Below are experts of layer 5 (counted from 0) of a mixture-of-experts language model. Rows are named router (the router's row for the expert), gate (a neuron's input weights, with its number), up (a neuron's input weights, with its number) and show model dimensions 192-255. Each number is 500 + 50 x the weight over its row's rms, rounded and kept within 0 to 999. Numbers have three digits each.
Before each expert's rows: "gets" lists some tokens that make up at least twice as much of what it gets as of all text. This comes from a sample of Wikipedia text that the model never trained on. Tokens count by the router's weight.

# expert 6
gets: " ", " the", "|", "–", " The", "The"
router:492557419476473519432537512464581540476450446467502463435511452503496521480496500415415483551463414452504587491500481510485509492460514467533486482464444470579562458491545422482491468457532562
gate0:416603464447462540583502497473438409504583522390531422520400378463461511559547519544490496436520496528550491511581482475547537598531486437427454514491387453503419452530502446528510451516621434
up0:543485495558455444397443510461435495528483567429421538456557560576485503487532478479427393382502500486492422530464490561567470435474540486542481345453505506527423579537488478477472483497560571
gate1:497404576471478465502550563449414530499584419520567540492509464477520499563436521480510490444405537527493466597496568420470521424527448551567502469439441503562495395556531457502544491558521480
up1:421563417483503515646470531504516459630558398498406447417455557561497471437540498492471427429557493544465442512477528459534486457479447453503427513533495544491562496486499507578526564595493588
gate2:637550503551472494486492533509476499524468470457431511539512489509515519412515586446486578471464433477508543481608488410567541491459420495490572532535470534481458429467516448489547509541495609
up2:517519476507410490650555512475510527407573501400503573476524489564469434605444532442488489543476573530445542460418494461404377494511437522460485513469496436501439440483496387483454523493421517
gate3:581410580437534540430502647459544449456426539428677445559588489469554527524494514512528461478412559537447494510522525541521515483495508515486558521415477445507532466505524502489494505487500542
up3:451513413468533554538528469478501504480492526514589534494445416462613505548433502529487575461409435507494516496503556527455478469567494506436504509431547454477501593507478447597476572596523543
gate4:516437528521534492463575495373446517487499549518572564491644483620561508485550488448559562502472467545504426548516550527540562473534561502507487434450397442538486463524509484488526481407428513
up4:469521534511465557636503539453465476438448563471426464423398430512477549513547485529461488556397507499518493506533410547540569475585570519503413517485454555512531494450393457409584560496474536
gate5:428535435543362443531493426533536516494525511425489469459384413573469542579605410510493457471476403518525483497542460528565521512589427494570484609432472538559445469488495516509557516435461534
up5:524439480451534507510548574453483518555532478542473483507511457450468504558583498481456445529456419575533471504517507524474482522589550482497561523543477469417425396493512502556534454499484394
gate6:493351413462411482427596596575448525582519550506559529473485458434507449486568573506491453531506464566554474560441479487561469477435468585446421482474520502585454478501544452454535509517431531
up6:466415538438386465440484524533501472547532488545461521514447500511498459526471546438463522525528518507542466576438569536499458465483454499371489407496512505550403547466434462545546505414584492
gate7:518539496479462480450567519573477555572469523506459389463505400520527518454485533501471548486427449565535305525476513458485472439471540517439406446582515495486528436468531515436476524506449530
up7:497400469437480442418483455526464460504483491442501403554603578501492478483492470458465480493534495458493468527473497518380430460462502632422504501556461482481510452457483451484502575492461522
gate8:535539459526560418518506481569540476526429438501508562535568567449528471491523531515418646474539536490534516440520481487441440477521427507440594436480396490507471489547508439534501436524506504
up8:536541468517517565465559515496460507502463563510578448444479488474536534476443523487482479458539532438542429582528475541449582412461530440543621541538552635438515502425563593449483494525544454
gate9:562533486538454517476452474482467564448509525541510437500551419373468428513500469517555404541429528651485511482501475555506494568558464509431381544549437566534538479511501541485517500578576545
up9:482548506463455582464428424502405461459473494484464502493501483432460491575427416489455407585526527550518437496482520519433448471486596519516502558504585488488495428488500561517422534485512525
gate10:584445418546512457474560438556515569442461516582628521528540489499483515519490495527526527536540408472485417522390472490511521563478455479475392442518464522456449426538488546452531525547482452
up10:462532521464490550460485505476452486476431413477521536477467461515582458525542487599486537533475543475502538467523595439504480504453570554528520531571519528551505408537587440450535411451574482
gate11:491474578498336545499533463501499498480578541456618497496564499560587479529499466445444439536516439542529507522453513403525512433470530639558477523529533530434507491480537545496537556449489570
up11:440530473500468547524499473511508461530571418502544497544530516486539493344474404519500418438469442429560495409503637430458466481518549509476394567457502467433527559450538486493437531426533521
gate12:525467509520475483554488533562564454474458492579470399489487442528522490529498436497509501482662502519527456439431561497445501497469514484537499573500362466534539501527497466503579453455441451
up12:571537531546505483459485411545559534544512483464491515495557458528504486497489563505476565603467489492454524449508468478567480490519489519529508487531458477462553413593456521415547430558422498
gate13:525410515584482490580550377480503518416479466478472560474497476567474626454546527638515449504441453494551427479539444514578511525575485531526554499459480573410481523546536435582470441496431531
up13:525541535553461473566499524404545517591517540524525451537508564524477561447556485530562437427463498462498583397466505475465452476474549483530455493570499597505508527481485561478510472467576446
gate14:465569554572463522530450440521472461471528479455455508498434509472564572449451539540467572530497449541530592570491533505537492527486476547494510504456459533538507413492583392487537547502500473
up14:469424445579525464476507471468529503460564461474536573557483501544482445494471365500445438445467517590561476525464517507441490475539430465475540547473501456468503507638524550500537565432508482
gate15:536519536508455479542510526519494518521437554499556553602449418528496494558493538579458484486536459531480386562500492539489538504495533538438437514510557489600472441407444562489554482540446501
up15:509517453550404409560541452397490455569497630509411490502565443509572459549503495493512501598522454518468472531480484537530570519592478472583578459459444500455520447529525536544515411556491534
gate16:523521547566500512453530410547384454480481443458530520498537511441470526451452456517518566562505482470514460432479591528431554525466400472508543549515466568430533429468558381478454460561436518
up16:514549499489632574467547532466457534511490522560417420491589443505539462465475529513399541475570528566513483472441536418468525500534476470489480507459489538503458548459601409520491469562546587
gate17:456480448397614466501544576460440436545478535613464507505536432503467565570419479537533478501509463503452486464504532442496461556544420394530492544504440495514510529484462518567439512478500462
up17:421488566479379523512487464486484595568505502577585510453598508545486539539511557513568541593534549512512562514458662479574513515533462525407442568477472463395483503399498489444556471479550598
gate18:544510507598527450530499538506491439426485484533427519518471526454426498496474623537576411421588526491455536521495453568555551495533446507495525536472541466406445424523470465519417518492404518
up18:516467576465542566426405472482631551518622508548531497545464429409607496474517398494516399488513411523494489430481449491583524497573532499513535525540491544519527567452541561550462603492489566
gate19:526389524549429499422456555477543455460400541386512588509592446475450512571583492588488500443527473536491514580492567429520533469482496472441443535475450598543453427533511502472569435503424494
up19:504569556552528567463474446487519503546444435472475594491510482523484474557477540514484506549485534479614516489464511626482527531538512456402493484540550554590496517461555577500510495456442469
gate20:523398519548516530464484518532472422489440471433440452472508514567504492461413485590398470494417499489447579566466459499475503492492485487525483425581513614485460448502487546539445463392486543
up20:538509494509466574482490559543447410508483478549602494606517563469483478536465445529508483503482465479377434517562505544498491484504532533571457439576359527575325463527467452477450523501570506
gate21:517402418433523453582488512465603521506506451444486482418488479524498485547552487448474534431525517472489403498511454526515424543490549436470543457392520500523467521510574433507521451567568385
up21:494445517513435437585544561432596509487441411486514479468558520392457534513500454453560512557550449476443447439475471518508569533515492593409471489439403506474532458427516483563476489492439516
gate22:438578478514469474476488514529454544541534474551510555491597478440528530512505457409605512512519517604580416514502519552525408506558476484547492522597523540516501451542555397538479399447459415
up22:461523542681512464504534526497501537382563480535467558565515447459468602536482375463452413543610550503480550505485490513539462588447603453526422446538440486483554501458584508517430400526523446
gate23:468432518528583587531479477560491520460509432511494555562475466602537491362612493515492478484562580503552568619485510507451521505484561423491556530542440478484559506557502487567549534553438568
up23:482455603541461481455552457458435468417419578529481520483409611487481555585459440418523460408543377505583445509526499562440429472565610572497531541531497444440449499488423449431515578556514377
gate24:551465450504556471466468549531517506606464592531528531541547461488624564462494459521537525454558547440532585424412536500586437582469463517505499527469486531446499498553456377453499546477522391
up24:518538485493449529521486466507527428484439471446448552463513623491506488512538494500522510604471565454487461538413552559516536484531525434491549478590463562594542566474455580455503493410509462
gate25:461527495490561516413503467470552644543520535422575467508527498497414546531504523515379510439443473493492466489543645406570555381569493512511492429513486409490502567535524519473522435463545496
up25:527491430546493501524438616447555577477496489496543494433482459508472500496484435455476453372430511493542478575501475558522476490435537562422510532485462525585439543624526578476489530533498519
gate26:507481583569507476396497472507499543507552479548535453430607478532472441491564558417379473468494503532531497514488532518581478547548494597422457476499497514510501470495481495457456444502495407
up26:513422536532463464571546553492472626560483453506500450514517474502376459473503488604478558490508441576453521500462507459499553526506530517479524611481464447476507583477538471456541470450508451
gate27:494521521532523461517498467476511523471544508440542430498503560468441540429504600514446499414448526514516465588587504513555439480571475523589498426505562475483507410494586368558512485541405503
up27:493561499444438413428551565509408513527518471527492538482533614513440594493442488491473539544462463403524464554435407539532479617458467536562566557468438549432444480608483469533481494522491576
gate28:568441417420535542538472484516392457416486504445472478497490475437555453478522522409506522565534545508465512548458470496527528499551509447478467504540542552450442426466514381439550491445498589
up28:431517444514435437481433541429433517436517463449500476521520503497504552427492589461528553462496395458533551495500575490578485495574473570439558449541544520451530538515498587505433565477500464
gate29:478400462426456493477437388422542492533538417493576533516477604517487466472541531520499476506448523512532548489517492481520473561460392498542524509512460474517544514540477484472544406438507542
up29:456494554622453501476535612530475521523499543504457556587520466583554546595619454553500538531574420474570453461535549563469513584538527416515397475624492512588480517442466474552534557517479559
gate30:474474451447503476427604471482423478528541516490534533525571513462487486425431476534560618529479534527544443430519568469524499461444491422559543462526563538520555524538449516489643549504486422
up30:539546480595416560487551404546487465429547451520503521486457484540427473472455492460484467392532523523471449422499493484518528467503534484578523474535472507487512601601502402433495390550510513
gate31:632549471507518523545594413514507525511491480510394504499484487471477599487466545516502497592594505491509510487629455502491557489476496528445479617548473487619467550605485488526448524493508500
up31:509464467490468572434438468368530479482521535470584562574511529401460486523542581489429546486544555520462558568517520523493526538508495485526518448459489490399538529478434553581589590516551395
gate32:469540476495508564602505470473505459502509512537508583486525493502526510470476559486515562484468464466481463427435471549514500530555532560518538468456410552460507491473402456587538510468494570
up32:610405455555529601444542473469521461478527432502482457576532516431479533368468561492551572559495459484517461496590450514468509465521555489525523502500577532415503468507441566433456461445485479
gate33:484549416551528462440446456547524478498456552452482496510467529515406557481501462529521538456481455529402440446487512548540487581511501409556490478606549526543511600473586495483491570596552506
up33:649472495511411528474552432435483454535502485498533567490554474530501512569511484538506536565513447507490539505527560457494455487551557451410482376493500560506479523553448414541464459433488454
gate34:478543514479391485551583558542480464512436468384524513490492510462564517468438563411463522599464488520439561503580479460536372476510505536549431567529510524475439603469535517495539460416429505
up34:438616512569552424466513639527545479526510584530607548519575496533453477450467440492598540484496547445435510474477507442598495431502578501473452469474465519457473543557428516535468464479508499
gate35:450480554617476413476578487546489430482594583439512535467536543566491565435494412478384445515433436486546552493539464444553520512516493495470536490453516432488520425541535467488481555455425508
up35:579527506554464584491467495527435430546500502507535490478521501371536538536562445587489547515487495475602482466627561486459361524509481507417519571501522491519489359522445446591516518513443507
gate36:448510440519499499576556490539469470577530494515489512401583541541570488488448518493431513489518533482500613430506605422497557529506462462465481498543401420528476486508535462471580443430465454
up36:411518469502491514468550444497499452440542504500480432468481463535556554532510369494526547503466470519511546504476452577481599563576464513513487517608587457477574541561476518437492532482590556
gate37:566505526531510444497485456502438506496639450393503524583491453562469502505481461575490446496514492582449409517568517538515553577529440377566456392468497566558525435539439470450426438557465498
up37:476542456486533416593454436534573518472630456458448473466449520608483498563553486500492517578480576484536562479538454527518484506522416466492560559509464453448458444498589515578504619493473511
gate38:494455568493507513443554471470486570449492444543457462546520423488504560431538479493514525484552524429416431420455462465460507482515569516586522549480577524507504469526555516474483452577454512
up38:525477482539482467473546466529532504504552492511414556412481582550570578499526529519377467445532493533475492464486581424505597531458528436560486403485479500475617573445500526550561485423469517
gate39:544625512515494483508509420468499425370494448507524482524535428476531459517525519491509389545555473579477506431527501514506562504464554506502581529461430439541462595522523484495552444423512551
up39:528510449436537541526461391422483447423469494464521458567513497465540512620456500484553431389552528466492493571481497366504550489481542542485593447478459474440471582566576522543467517458479360
gate40:499543547528433405521473483531404512497519432455628521476585527477424507522520487427484533537548454466573471536548450463423435577474398469459503595492496545560491475546493517487595600472523500
up40:568486555516483435430544485551447419477503500470479503412533576425556486541386524431577511463568509556502425507508531507450529522496485481355533420487499425530545419477471502461488514437459502
gate41:613514449504520549413485493516462485543543511485599551596607420560547457460357431533510503550518507468493494402511551513472552513537481499450500536460434425468461562425533483457492525604447509
up41:438575466496554464531526374512495415534482475445518510587460601522492415461511422541468404543512557516585431471601466470454533495438530506485435528500544544547515508494464478595528502556468561
gate42:395574478564578506540478524464476522518494534497537513550492611568551589469452506414486462486536529484511459568554556488472501495470628465502536458476438463562587342551554454489509433477472522
up42:433478532657606548582516445487455538478593605474541500509529403540501423456519520501483509422456560551498477539477563580504591490554543562402475408640499392488551530544470461569510433486481422
gate43:498507419485521438615529499496459527561449537454509559540463433521423573477595479521472486450525416486514524510497522489448442559434504517581438528488554561563419504534586553400469511498587513
up43:490549534521494520531474465494516536558420499538471446476528455503549485526512634546602539492585605428511507573543446522496483460543442530483449486506549442484572394431484470515529537534483481
gate44:471452511472504422491444539456502474511580506488516568495566483539525489500569581611442495408402493474527521473549478532373408520528509425507566462505484466535524463508502499458456495547600462
up44:385465524558547522519525411485477470548492459542553540465497485493513515555526486559470520523504445530514430500486451517447358434495501545402565468430441488439456557548501420466473532500528457
gate45:429463521531510469458445577577455396507550436410472540567398491550602503538504508502496521583511560545445489455683465516528513501559470481521551523507494502495466469475477525439543560533529466
up45:531447489591483484452447409540477498366557511547476475398542516524410496528502438540505523449551520497546557575520512580523495596487483484555536454465456567495515442521374526495453380524544472
gate46:451528545562548427492453551597441450543509565459573624456525519458431518506552538521453442473508447518476466550534481476558448401699489546578644512545568581517610519597471470495513470443533525
up46:574536456547488544551496438474485508480542434505542474556468488532629528515620502465494515554439598494436490558488553469506498544455586508517533454405493520569586558451485352487466516473511497
gate47:497458438479524573537516450580412652523483540570506510626474497525390614528431511506517395465479476578493465477595559519462458579501504433550471503474515448570505525524534405422479528524525461
up47:421463454442419527491518461498445485511454445576503455481501472340496464538571500542517453459502505590473550457518552502411577422485520574480422543416575537425529558496556483531469469514447443
gate48:480538590439499574518440524472444510494463464519576490561608534446510528471405512483459464558505518523465544416505429496491447485538497529563476497477433483445468451564479533507472527551491584
up48:450559450528468482465459491501464577535530579604478535544554466570511541530555530524445515524397494491474493554538534447527516513572530446467484525474480474455503519548462593520512507535455452
gate49:425505499557486517473525536426490479496506497475519435515480485531477506472589543531516575511557450500433511413608576427526474489481501516482618465446467539525477446570533493416478504471543528
up49:502515556561478497403445487521499550509465528503511493536478501403583529532530516485445598546505517525493580615406523443468556542563473381446446538586458541455462468523508359454415618511534488
gate50:506562524502424497507516527479513533542518539507578446434472524468415478460479477523383482457527487591517511579502582509440532525519586480627491434433470497556467408521581486452433505542429510
up50:464525558477537493597523502503494544474399507445470504541583453583525435493493486530513526477416571398484506558545467555432520484564482554517439550522479519510439487503627529548548557520566478
gate51:455512511490487507566496546529421549429525506503517492485512432502541500465365514474552530399612491521442435406471530535534531520399547515476505547466520521502448507535452513522424431507442597
up51:508520460454486494484451475448586421600494466437494532575455525571486413461456487485442443521527461456424500491517530431570475548494565454542433539442482410524493499528594532493412571486366560
gate52:485550512431568594414517457489453527564497464465514530438519420528421453471537496555524452526529567540420473472530393488494432449563474481530556411504454515464575451530619507470435492508532464
up52:481453460531458479493487456480388552524469398512554467484488490516501535466533546475538493513499510356515481481619452485415506484503608538519586555504467434459408511455472579525531474502526492
gate53:481447462489520420429429572509504437544448534471504601415520495567424489455558551435494531547434480542449421553456489532463497627432410450469592482565411442455491592482466399510526540543534608
up53:449366453492413498554475536626469553471533496564493567500448596529601514467462521392553425589507556511510504481482505532464614494506487490461522598384560484526456624477624633491440554462473408
gate54:472463457413497462463481500527424471533472469461530498531469520536417574534477506552428446572592516515506495537400488510551478463576472610554594425441459474512450466546465508429486515497489479
up54:556544648532401436508497580531522485380616577494484558543444339485539574441541505535528491447501505520437539474607523494516466521472540535413505575497507529469502604483543404467482467419563559
gate55:503515533583519489510434450460394533385487456491420538555447514535504489481599481510482522454553528560462493529527555573495455528502386404420524547444488468524492545492485573524581428518460507
up55:514462529488542523443501547608471530486484404448495503531523590528432481525485353373546451521517505534528486487536490481562490536452461528538503514446508488510514473473438544510473533487592459
gate56:387507504512544498491510483657499529491451483562478470493567476425511453557566421497516460570534523423606429466534455469478489476518508434460401546457559537517433457482488593553538435504538509
up56:424580517430511472532444562550555483469548430558470562553503525430600482457458460482526498479489496464473353528464581517523554568463463388505535455557574482430464429460456529502442414479498512
gate57:589550500558559501514448555574481450513513500575516557532501526502558577512495582476555494581510412485480590493458479525479488598495389496487494511377534538558424523541566494502516511454452501
up57:451600543466396488497567537604479493482514546524468532554515486608538549502502523556548554501534550672421504467475542492442509489516430453551519454441450505489469430462472528503431457506454386
gate58:455534487494442492446493574453511468520470504531502454445429461522500615605532417437491461549519437491497430409477552465522521516390548493522479507377484501477532495538528563501427384471468408
up58:613625481423426435540472494508514548505505463494564521465429519545538508485545450478517412478493490494508475525505537537565486460537610519557491514451544491474562464510561438497543497463538445
gate59:524486440537479500521565481589457515557480471491530385508547430504568501516518539484581570485441455469501471473525562548441504581480498604533516565458431478435531508577508539554431500525525493
up59:563505500524498542578543518590449478467479506493522525516558480583495454457389499551494500503495509532551551506463534484507465484490538459600465553545560464487580500429443515396499536529584541
gate60:579508511510448524456416474453481476530510503421448494511452546572508427488420606466543483532474426496529527547550574519529538528519460579497480427598477491520427480556483490482357413597464559
up60:450582560439474413481515478456468508539548453606427621475531584507523494540509385524502536415541447480531476524465498486521561577505490556519424596479468413519509397552492543517509533517500496
gate61:535558513573453505542489445495428457577532523394411597573487493561455423500534532555515513498568478485552584445545525534570541472469523517464564568496388533551483496463485483457396520546392505
up61:454624459464475560522551538439545507512564570564558444493446394541589512508430561401486534489492556471489389467523481398452474517522499433420479419530451436477407564451525473520475507439520561
gate62:545444447457524502473427513518505584420526602508576474524560572480488580603592524473489499505485492521487490528531545383478482417477470570531572531465534436494446406548457464528488536459499480
up62:547415521472522525489480568499385513615542487491494468497504494506486518524520537409554443517478450511484519391486464502527520469518514496503458531593494555507611556438469498453476530446506540
gate63:505553445482415549647416532474552557508552469466524447560458440488530472357486516517479497467540577644551431554425524415388505467553512522450513469608484470515580517507387455539553500412604514
up63:462485481477409524546494494509431620527528513462478442604471517520490486599453494458407413616523476518442426552479522444488487522462542508561499491581524561444540495524473524432475539479527453
gate64:543477454554562404439556524465515483585515498598570421518585470452455480566466514462491528487441464573442509493495334436510485451421456496527528485477515456505542480630493521557490473446527483
up64:549494549471409548505560458464508586462473511460534547530438515413460420478484496400481399531495505501499545494496441517468525475452466519561464489477469422541509435509475536614488544501419478
gate65:576462537459536523538474492542487481451465449480545563480517590583394532541471497473521531454545526455515464458538434456613537584458504592574589490483507575552473524541532530537497511490393503
up65:439488505479413506498539579530555464426537459485546631487434420474489462503525564501506553481518453511568544566343490555540460429548467507501466489418441505563581534569417559517586499505513458
gate66:515546495529488558449540475432475494450458430506533526446404632599550465436519503504532528499541441534473508518523498498681474495483481445486424488511458464484539486510542537511488544530608539
up66:502513462553452447466557527470519411396436528423486500513512492491527523517498589529525472535572575513449515477409522558532525460477524547556584493452445521469514536457565551490610511529513502
gate67:522547502473468507546510453499514476553426570448583515504568528493515464446509472538443474437402464390533556496472619441488349456482537516426558481500436579479482467525514457520538480489481388
up67:395587579541438520589409507526492524482423528560554560498438536574463575533404469462559484469553507479518555527493504424544488532475529496486521413453464481484540471529500496435591437507518516
gate68:491479526462487523501491459513571505524480482494470460447535495409469560516523490423491502402559522426592528618652392492418553520519479524396516540406474600521444542580515561580607341472517503
up68:611432512458517429506472487463474469534448478478615576574558508466475444434421514565527482550462478353497563542471593531448473421443425519482538517469502529525511529460516504440570458563540520
gate69:570489483464471463509481456446551435507491587449522508439542550536574462470507480505532496391506503508525509606521435487564549486531538510498549484465528559473476533535510462546503511501507476
up69:475481497508495506463439435549497515466426472479580502522471500491496355472530499515518431486522457409420555435418428501488617488464498530502464492559585586481499413533511534392529615545532474
gate70:464525552545421447579566520570436453517488468409491539529562527499519577451459582553487508555567527511469442457466576430421486463473341451617510471452422482545496426534520529444526514530514595
up70:425532528492423596395507475339557499559394446575517499530515552495554386479471462521487524530527462465467512566488538461475451525443544465456460439522484486536454608492493470618545567460506458
gate71:467522549427575446536533496535518456391453586454533568475508505454535490444477447554407478528451460574474626600455465537436460542495501438520391618515465508522574469594547430470604517465565531
up71:618549411442469487428558419464477475414479547418568506467479449500470456480441555422568494502488448489475498459537547495449456546517529429502539523460482476575375543577503528526474491463584521
gate72:478403465446504524555544530508545530497525518535479534468576491405376489550448480503620483558475399562495596559557461481354456520541509438514488465446566448484403523442519454564531469486508504
up72:450586509496558512452530487492480550423412455580526507578502524455566560492482451491461468546537461567464467531471549449500487496502531549501413457536522485453445511460392507489577515588516476
gate73:479509514525582478524507524525478389539506355464471535575582502518506402543519459534587470529477435552407591608522436485481506506583522542444524629475565512434530499481524496439535518446483551
up73:466495524549487521575526436436478432491592514386623501543510521498528544480507467353522603485474507529429556497594492413583552506409441525518496505447389551526488459549515465565551555574462461
gate74:544552410533526521560499437493460498513525454473505459519460504490558474395521406403537540429567449567537460431539517519510512552527510505437486468396442453469485510596540504485519486442564503
up74:514412526496516472524397528360462466382487498495585479549563482391413369582533529441491545503500526452534519512519505520452491554561484550532500501501383597527465480540438493526567539543488448
gate75:506460547493564573492526603536405441509522486450576552475541508504455543492484507507520493518470455529473577559578543541429533513594467524520414503568370479548494452435503477465512457543552486
up75:537540538511505463451478515528501472452561434460492525454379481499511542532560530530595511457467561437490451530519473524501488388512422470504539528525486472484499517460531506532542514537511425
gate76:566473567543475534573475567423525551460564556479452516504574523424549461529467471519409551502421385425486555432549565456470443555544505572533487572463482479488465470405532552505559465562534527
up76:472491490522456610526577432470545526563537464604582435497536498545610508533514446415551505538489508515551661493458590437478569504539516566465399477528510479523457508497495555481492481559462416
gate77:550509501550546538413543613556420494547492508468546465567466533518492551457608408448480458465501618429481513483502458480478473488557525507445494462565501414606523529528598542508473403557511591
up77:579515505486478507545540494432473444506531417464550452582483487476585495437518574438504554417434569487520476472517409469487541462548466485435512487453490430508451510567435501418556522506495565
gate78:417538447500473509498536513458504591538523504470445526468521558519403547500445438502511508561555422568542460439515510499458386465553571493448459443502460455430410598463435468514536414479566423
up78:461533483562491525511449447487453468500414500556437447540475480448473549556493493409475523468503558534478552508525597489542590581446469546482454475507572542467535520406472560552540515502469462
gate79:467432533451489453481578440563621478480365559563509440424559540568413582483492569537482499410448472384446469522544551562446521510550443461443493552471489518483517553473468454427451487490429408
up79:520457541481540453560495576460385576529550481621407480516540476477535452475535469477575428424565517507522538549452496480527571468485512552423515417481497486481558467437466476554538558557493438
gate80:403430537471485378547516490569502502530485440461539533495485487508412515535528517477536489508523510545436423504536567378434504495503524469497492456521413501500563473497511478478425498503599575
up80:424542512574491521576464450554469483463484493451462519531514390444483558573594459540590578440496460524504503456576499480523500496465542523440429497512441482494626503479509516471422407543500541
gate81:481522481428532600461541536468524452527558530503573613518468515499497564559470423565470463631457517524463530587409512525484500500464508477523507459528560510469493451469480456570543436572545417
up81:501496403526590504519574490491486515478543486513442470522474495520524510540512521528464520579541463453605527474519498466539472464474437487519501504531480476495559479530465539506584417495477498
gate82:496411590478523464506479474467582461456543474510443559466434561421594463565442616420445459434473470629431473593558437550516476491513512409502559470458533512546462514489389556499539466470478472
up82:477476366536509555493539469498524491487470494349506420449534451439459522550508525489475452435463540516518473456615514438498470527439516417512449515529560566535439477389528455534471511509481498
gate83:496475444517581541518502533502424560489455451523533532438507537524555481520471521505503487506497485484408490486498574473503508459421475431326405538379500520564473605564502452457489568458471547
up83:541441502513430499555450603460510542484426438535574428472481560529455545528507489462488495424580492488552571462467506541485530448551498539455523504523545525526513454491445501458417566487555490
gate84:464406495537525510613452470524498416547466492508531468514559453497454471565506478599521528473515572415510452412531470509478484483562440464527459502515394463496486493450475509551495487460437534
up84:505492545522495495346593451467532497523513469520423486540488556486513453491496497551408567452380411448454492507608461522540439435421489470439416439523521503512565524512565566546447532508587480
gate85:536549481412484499627579526541488539423547480407510515495517531520561586529456466497526528425568483474533532499501666586584477507512521527574469449407490576551573444460475581476444511484581504
up85:438553500456520609492474443585509496434469401561554565409461505523592505554490591537431460506494504508518545455487474497494490534508461512505493547491552503539548461407406392499470502586445506
gate86:511543503513434522572431471522492479486443483579495445455478493528501527443514368520636546365545521520494477474507514476430422595502482476488464521460490497484482552459512461472573445504519533
up86:469462531524553547422519539519552614538468538582363489481450553489497468454413437555508501530534534495461506524482458535508601564489484428625529478485555456438563555576474467496414450486526579
gate87:480555519520500549557532556496471604469486447425543511503579593485529445502469474491533527435474477548518488583472517537478438573526575436490469467499496556553453424481484471558559544498531505
up87:517461590493499531429500442509513453509515551423481498450504428506500539567617399384513507504574521506466539482489515514460476543538462525520546515513474509555581520606557478588502522538490460
gate88:533436488475486433554506489535450432501456494511553528510502476497500488497519496511537478512508542569522491478513446546487513440520479508488577520508614483482448535480487546471474472589551451
up88:488554507542530511527498537519485407554513589405408584529423598559508534527514497515539461464541434522460491513442455450473504563490613464443494459525431497566495430505488473537465487470495504
gate89:557517504491528424455518536529512403566570495455520488441513545428494489616486519506472449442495480478523517509500550594471437460550554490447566587506530548476503526511625593461450509402492425
up89:466516451608477516615527457495550453442547538431530503591512503529466515562531491490487386524496595547556502498413469420545500521431489476538443402499525485582506519555483457500507459491516454
gate90:495559540551461446507619451472400437510575520498492592470477510541526453497537511451441490534548588552522554439415534428484551420490489444451494455530384612480580492450564494526541423571468525
up90:474556551622511559585549521479447475475522574445537487533509476522379542586466538549481540453382574469491454478540483552464442481487463510516399514555590608497494529497467468459482438446531532
gate91:586477442554601590470476437543499462523466533483614467545516463431474492422518505537480538550499457531448464444519569431517437446484542438525488473478546602535488490489520432505390489552391450
up91:466480545605405545397519524491561537549531541386524525463502518495549498517552516520540439528491463481568523539499477512454535447466497503495499488566568512537476487545431528527588426438450506
gate92:529530456455431431507445474544426536457525465458436548461507511540559484439538460518493488498513527528486507554529427498470487514512475430612539525527585467487561461530548429531503526512565527
up92:391585483485506539539481498447578433523490510595486402499419536544514513456503503442504498532517572450538478509488454602554418507505531561501560480403382548505531453541585558435573505540450465
gate93:566452545481470507440526541587444420519484494486544455565428457585442555477512557468495493470472585491477444505570589553526515580501487481600552446521556489468482483413482452466557411464545489
up93:477589461488535448369530549456439534465428557525381495466497452388517500510545455497456468488516477536533526580425460542472456509447582497446460536512438455596521433446420508513425591485571543
gate94:530454483492551555540551442501517597527561437560546432482548527485465561504437484574449442508492532485481495603469420631490515616514454514462603503481398492548498517487467540480513453456483517
up94:469504539527591522505458508543524428570520539537495480545490462505529503478540500484510483577471611486557494549499463561546421566547465485480545441365519438563470435523457542523462438470483502
gate95:497490449480413510417395459486481464419552471517560518471493577616476489407538531493645548554574551512449545502453571573578462495510557598501502521547458489592501482552559516576426573495471452
up95:422506504584469425553489515515580537453519503492505592477553546516438472477505549475475382597544469494448517485456504495496597513510496496449519455525472517518557460446538528534530466490547506
gate96:511601479426597394459564521598506491435548475462466404516541534539422471550601524464464464481492448567503545451535590492521494451507519534505471532486403413459520415556579506490535455589481520
up96:432506442430534631461590498513382560439456423502474485557454500489501539563581553474479541513497438512499521550453477518463497500525483458408448448513519431430460427521450482562444535546545481
gate97:581568436541490459464464473490373531589457555479434518373473447574535446398482464502505447422461480537464541536518499473549408533537592471385453492487454481579524503489545443524434494577425420
up97:474557569506450484445536466475537539471468439533446492541458491529479541504517518529560530463513534462517605597505520403426462527463466477443411549502470559472450547525439503493520532536500476
gate98:533600471472564525573505487528531458477533528552438549502467440555487540448567569519551508407452513470503453512603517487505502474480609482451567554507555479500552440550481555583475473541483449
up98:459533525485576628527650526543519485513464597572450540461490452407510558489534454467557419436476572541567507541515510449439459508518596602488484492505578503526547561536518604551456430457594481
gate99:488435471448410458566551530534399460519503596507489501536474485520573491521507628489376474491481482535549503569550490546528497526526495567381597491404428505446471523446465462539560499486480448
up99:552487596543510478477449534419443494510485432470464512447456544474368548604517410551472527461502474478515457496448604473508515513487534473591577511492485489488360572504497530503543479542604462
gate100:483456512426511463479494447465441558544464420475547504448463513469467533498577518584523527515361492508521497443461531587516410482459484477455524523516486421493519482487500470498478498534477516
up100:440488476543421517483572473494546508576590558514489473509499376479468497558589463489441489589421403483502451542536472453531481485438480459502506491443468513509506477519425466450509577488450513
gate101:489394419534440430561502386497402471495464543477496513538567455500485491464521508467564484457469502533560536483514567432548489513517564479599473510479453479508516460492505517455461531505452501
up101:537447567510531560481459438531467546405509548550495402508536507462538522513524503444584592494410513511461485460544451526493461464492514484538443446406464544511492544541472534441516481519564544
gate102:514533426532489541550493431505584537581516514453528427503532475502583501462556484430540445585506449526460467517488416499514502472388552462514416468461500606549520458527419527436431505587640513
up102:508471541500468479483539552511414524522438503464482474474490428478507502474562494481402508516566518472464515517474508601513479533540550529465519552488557524502425518482496510507499510588458463